Weights of a small mixture-of-experts language model, trained from scratch on English Wikipedia.
Size: width 448, vocabulary 32768, 120M parameters.
Experts: 144 GeGLU neurons an expert, 3 picks a token.
Training: a variant of Muon for the experts, 483M tokens, 3305 steps.
Below are experts of layer 5 (counted from 0) of a mixture-of-experts language model. Rows are named router (the router's row for the expert) and show model dimensions 336-391. Each number is 128 + 32 x the weight over its row's rms, rounded and kept within 0 to 255.
After each expert's rows: a language model's description of what the expert responds to. This comes from a sample of Wikipedia text that the model never trained on.

# expert 29
router [136 124 136 119 190  82 155 174 144 135 105 149 110 173 125 103 108 112 190 187 146 148  93 187  85 112 148  62 144  84 138 130 117 140 140  91 140 138  95 127 168 114 141 117 136 146 143 169  88  81  86 149 155 160 147 184]
Description: Possessive and family words

# expert 15
router [ 71 126 122 105 126 101 141 147 131 157  90 175 146 102 119 131 141 118  94 136 145 175  76 156  36 104  84 108 134 111 102 181  95 144 105 140 186 117 127 149 158 144 161 127 164 161 115 174 193 118 104 136 148 172 101 189]
Description: Biomedical word pieces

# expert 31
router [ 94 142 119  66 130 100  86 191 228 137 156 141 123 114 152 108 122 117 135 111 116 133 133 140  86 107  97 108  81 115  99  83 130 102 160 137 108 120 159 138 149  70 172 153 148 147 109 148 121  92 115 163 167  80 108  87]
Description: Mid-word rhyme pieces

# expert 3
router [ 94 144 117 121 154  91 175 193 123 140 120 151 116 138 161 124  96 137 139 104 135 143 111 199 130 102 115  84 116  52 120 129 127 140 108 118 176 136 151 123 148 159 155 130 177 148  94  93 117 132 180  91 144 111 138 127]
Description: Punctuation separators

# expert 36
router [ 75 132 106  90 145 101 143 156 211 126 134 188 155 143 156 117  87 155 144 148 136 142  79 140 169 166 114  89 128 126  84 129 142 117  76 140 149 122 167 153 135 123 174 130 144 204 133 127 127 124 141 141 152 160 143 166]
Description: Personal first names

# expert 21
router [115 168  99 127 133 105 144 157 175 134  65 201 105  86 161  95 144 125 115 111 126 160 125 209 129  87 128 132 144 123 164 160  89 123 106 126 150 114 142 123 162  92 150 135 178 204  64 106  83 129 149 150 120 122 133 173]
Description: Line breaks and markup

# expert 5
router [ 83 155  95 119 125 126 115 173 230 171 112 148 153 163 175 108  76 149 156 113 170 195 125 136 115 177 128  86 133 111 151  81  98 151  73 103 128 157 119 110 166 160 185  95 127 167  88 136 141  99 167 124 155 154  84 170]
Description: Foreign-script and rare letters

# expert 1
router [ 60 204  61  95 116  86  83 157 128 134 116 108 140 130 111  92 134 163 146 136  87 128  82 142 108 101 112  51 137 117 131 133 119 181 161 159 120 131 160 136 152 140 133  78 145 175  54 134 149  81 140 119 139 121  83 126]
Description: Prepositions and articles

# expert 30
router [102 122  75 121 133 119 133 124 220 110  76 170 150 136 131 154 122 151 162 149 167 112  93 196  71 115 106 109 106 136 135 129 134 117  90 131 160 129 144 116 161  92 164 135 159 129 139 129 124  99 110 119 134 115  97 110]
Description: Table separators and punctuation

# expert 14
router [ 65 141  85 117 166  83 113 161 156  77 101 162 137 162 129  58 112 124 167 179 167 132  77 161 154 141  86  67 122  78 149 140 107 133 139 165 152 177 133 108 145 122 137 119 162 181 138 174 182 158  94 160 172 167 146 141]
Description: Places, coordinates, landmarks

# expert 28
router [ 24 101  88 100 115  95 155 169 178 102 115 110 109 148  94 128 166 146 134 203  94 117 101 169 114 154  61 107 107 133 169 129 144 179  75 119 110 162 120 120 108 118 165 127 112 168 107 114 109 131 134 152 183  83 155 165]
Description: Prepositions after verbs

# expert 25
router [114 152  71 137 149 110 117 183 166 136  78 123  72 153 102  96 116 139 128 110 172 133  81 161 110 129 133  96 111  92 108 118 132 174 129 127 169 141 165 140 121 114 168  69 154 176 142 124  97 123 124 155 169 141 100 138]
Description: Foreign name fragments

# expert 6
router [157 143  95  44 115 109 119 142 140 109  85 153 123 164  84 100 106 152 172 117 194 127 127 175 113 108 139 126 124  63 133 170 133 139 169 129 142  98 178 156 150 140 164 103 158 136 152 121 120 160 164 174 139 159 155 150]
Description: Elections and politics

# expert 34
router [143 177  85  98 140 146 145 175 178 130  85 128 105 126 133 103  83 129 160 147 127 171 115 175 144 124  65 100 143  79 148  98 161 120 140 107 169 107 113 100 137 103 142 132  84 106 123 103 125 121 163 122 141 102 111 108]
Description: Short mid-word letter pieces

# expert 11
router [118 164 116  90 126 122 124 111 119 157  91 170  94 106 143 116  81 130 166 101 146  97  74 149 129 119 115  26  88 123 133 100 136 168 155  96 174 117 145 122  90 162 148 174  93 132 130  99 140 120  86 146 137 154 172 163]
Description: List conjunctions

# expert 18
router [ 89 149 131 126 117  83  61 127 169  99 117 147 149 133 182  98 107 164 155 175 105 126  56 132 114 113 107  98 108  87 103 102 134 181 120 103 116 172 133  95 109 107 236 121 174 182 106  97 128  98 157 201 151  68 104 144]
Description: Months and time words

# expert 39
router [ 74 153 166 106 156 125 129 154 134 182  89 165  54 147 158 126 124 113 148 107 129 162  91 125 149 147  69 117 132 115 138 121  98 162 118 132 157 117 131 140 115 166 177 118 165 127 132 112  68 139 108 198 184 131 142 125]
Description: Place and institution names

# expert 23
router [ 91 167 105 119 109  94 113 155 149 132  47 127 135 127 209 107 134 134 135 189 141 129 104 167  93 154  74 100 127  66 115 115 119 140  92 150 175  92 160 135 177  91 162 144 178 163  86 120 102 120 113  97 163  77 121 124]
Description: Words after articles

# expert 27
router [ 55 161 109  67 165 109  76 166 194 145  76 230 131 118 173 174 129 105 151 100 149 153  84 165 104 109 113  94 142 133 120 126  87 108 132 106 140  91 132 130 150  85 136 133 152 171 126  82 102 134  93 112 146 125 142 122]
Description: Line breaks, closing quotes

# expert 2
router [109 153  33 121 138 114 124 106 181 140  97 168 160 174 134  91 130 113 176 154 153 144  86 186  85 117 132  62 171 133 136 150 155 138 104 150 146 131 151 128 145 175 172  97 121 193 124 121 140 123 168 113 165 149 157 193]
Description: Name-start capital pieces

# expert 32
router [126 160 119  66 149  62 158 231 156 148  77 144 182 109  85  92 105 156 145 150 129 145 112 183 109 118 141 108 107  91 154  87 161  99  76 122 176 120 193 124 154 121 155 166 136 194 117 130  89 123 130 124 121 130  78 124]
Description: Year digit completions

# expert 26
router [114 199 102  89 101 117 129 173 133  87  83 203  57 143 154 134  73 124 120 173 153 159  87 119 101 144 118  81 127  99 153 102 129 172 107 145 134 122 164 128 148 101 194 154 149 178 112 107  96 134 138 163 176 152  80 125]
Description: Proper-name heads after "the"

# expert 12
router [167 125  84 167  98 122 144 104 146  68  90 182 166 128 149 145 134 123 139 183 141 148 125 179 153 104 102  84  91  98 146 165  83 119 110 163 165  83 142 142 117  93 203 127 183 139 113 130 195 121 119 191 117 163 109 151]
Description: Measurements and architecture

# expert 33
router [117 119 137  68 120  87 129 167 190 155  87 172 110 163 111 104 147 155 162 127  86 162  88 163  97  99 130  66 151 100 134 102 125  75 115 143 112 148 132 124 131 162 176  76 170 154  99 149  58 110 125 188 195 128 109  89]
Description: Active verb stems

# expert 7
router [145 194 119  55 125 129 144  92 198 116  80 137 103 171 114  87  97 135 141 130 116 150  77 208 140  98  87 124 147  82 115 174 155 143  67  88 143 134 119 119 132  82 196 117 171 152 128  68 126  86 207 170 162 156 100 133]
Description: Numeric table cells

# expert 17
router [128 170 133 118  95 107 108 125 111 154  97 176  90  98 131 142  92 109 142 127 164 150  65 157 123 150  79 103 115  74 108 165  97 108 132 144 139 113 155 132 148 139 179 122 173 159 153 113 108  82 122 210 176 143 128 102]
Description: Abstract common nouns

# expert 0
router [ 95 156 134 115 150  57 133 109 143 138 112 155 141 139 151  90 154 106 164 125 138  88 122 160  94  64  67  67 100  88 162 137 118 114 117 138 152 126 125 157 142 154 162 128 121 160 113 137 127 171 187 161 106  87 145 148]
Description: Mid-word consonant syllables

# expert 38
router [ 76 177 105  76 159 137 142 167 148 116  81 137  76 171 130  89 122 108 163 129 121 120 118 163 165 143  79 166  81  65 165 137 128 140  86 144 200 114 136  98 156  85 161  99 134 130  99 154  77  68 144 171 180 165 144 116]
Description: Sports competitions and teams

# expert 16
router [ 97 173 136  81 132 121 127 164 147 124 127 116 125 167 133  79  65 122 136  98 152 182 153 171 125 119 100 104 143  79 125 137 122 126 149  78 153 122  95 148 164 167 140 119 219 192 149 172 123 148 120 190 152 137 120 138]
Description: Spaces before numbers

# expert 19
router [101 124  86 150 139 120 124 103 161 170 110 186 132 146 117 125 154 158 166 170  86 109 122 145 130 109 119 139 156 100 144 130 143 105 113 145 175 139 202 177 181 127 168 114 143 218 106 167 129 101 149 106 151 160 163 118]
Description: Name-internal syllables

# expert 20
router [ 85 209 110 130 164  83 117 143 144  94  90 184 131  97 106 108 113 111 169  76  74 110 119 213 159 149  88  82 136  75  95 151 154 139 122 104 161 119 131 144 131  72 150 146 142 135 156  50 137 100 138 144 165 167 145 202]
Description: Table and heading markup

# expert 24
router [112 137  71 164 131 142 111 205 175 120 112 137 141 135 103 142 116  75 122 165 145  96  97 199 145 107 159  77 121  67  81 130 155 124 152 131 164 131 110 148 134 136 206 145 128 177 110 103  93  96 168 144 151 143 172 110]
Description: Vowel endings in foreign names

# expert 22
router [116 120  94 134 152 128  85 112 145 121  80 163 130 143 118  97 146 155 195 129 126 116  78 143 134 148 126 109  94  73 158 188  70 147 122 139 159 155 208 199 137 116 187 114 136 196 106 127 147 146 141 127 128 141 133 152]
Description: Infobox labels, nationality adjectives

# expert 4
router [115 129  92 152 155  92 137 138 173 173  66 140 138 214 124 125  75 156 171 148 163 141  42 171  84 143 144  69 176 105 119 127 100 113 141  59 170 141 137 142 153  55 161 117 132 159 136 139 100 162 147 169 188 151 106 153]
Description: Copulas and clause auxiliaries

# expert 37
router [ 45 110 134  75 164 139 144 143 167 161  78 135 165  96 109  83 115  76 145 137 110 123 113 153  53  83 113  93 153  88 111 105 111 135 160 178 134 128 112 115 136 125 151  98 221 183 133 139 113 140 115 171 152 157 104 115]
Description: Passive participles

# expert 9
router [ 54 118 137  89 142 108  85 146 137 115  81 175 103 124 144 155  84  99 140  97 142 164 118 134 118  54 101 119 123  88 125 124  82 108 118  62 130  95 139 149 125 127 160 131 135 170 156 161 130 132 110 192 153 151 123 144]
Description: Sentence ends and numbers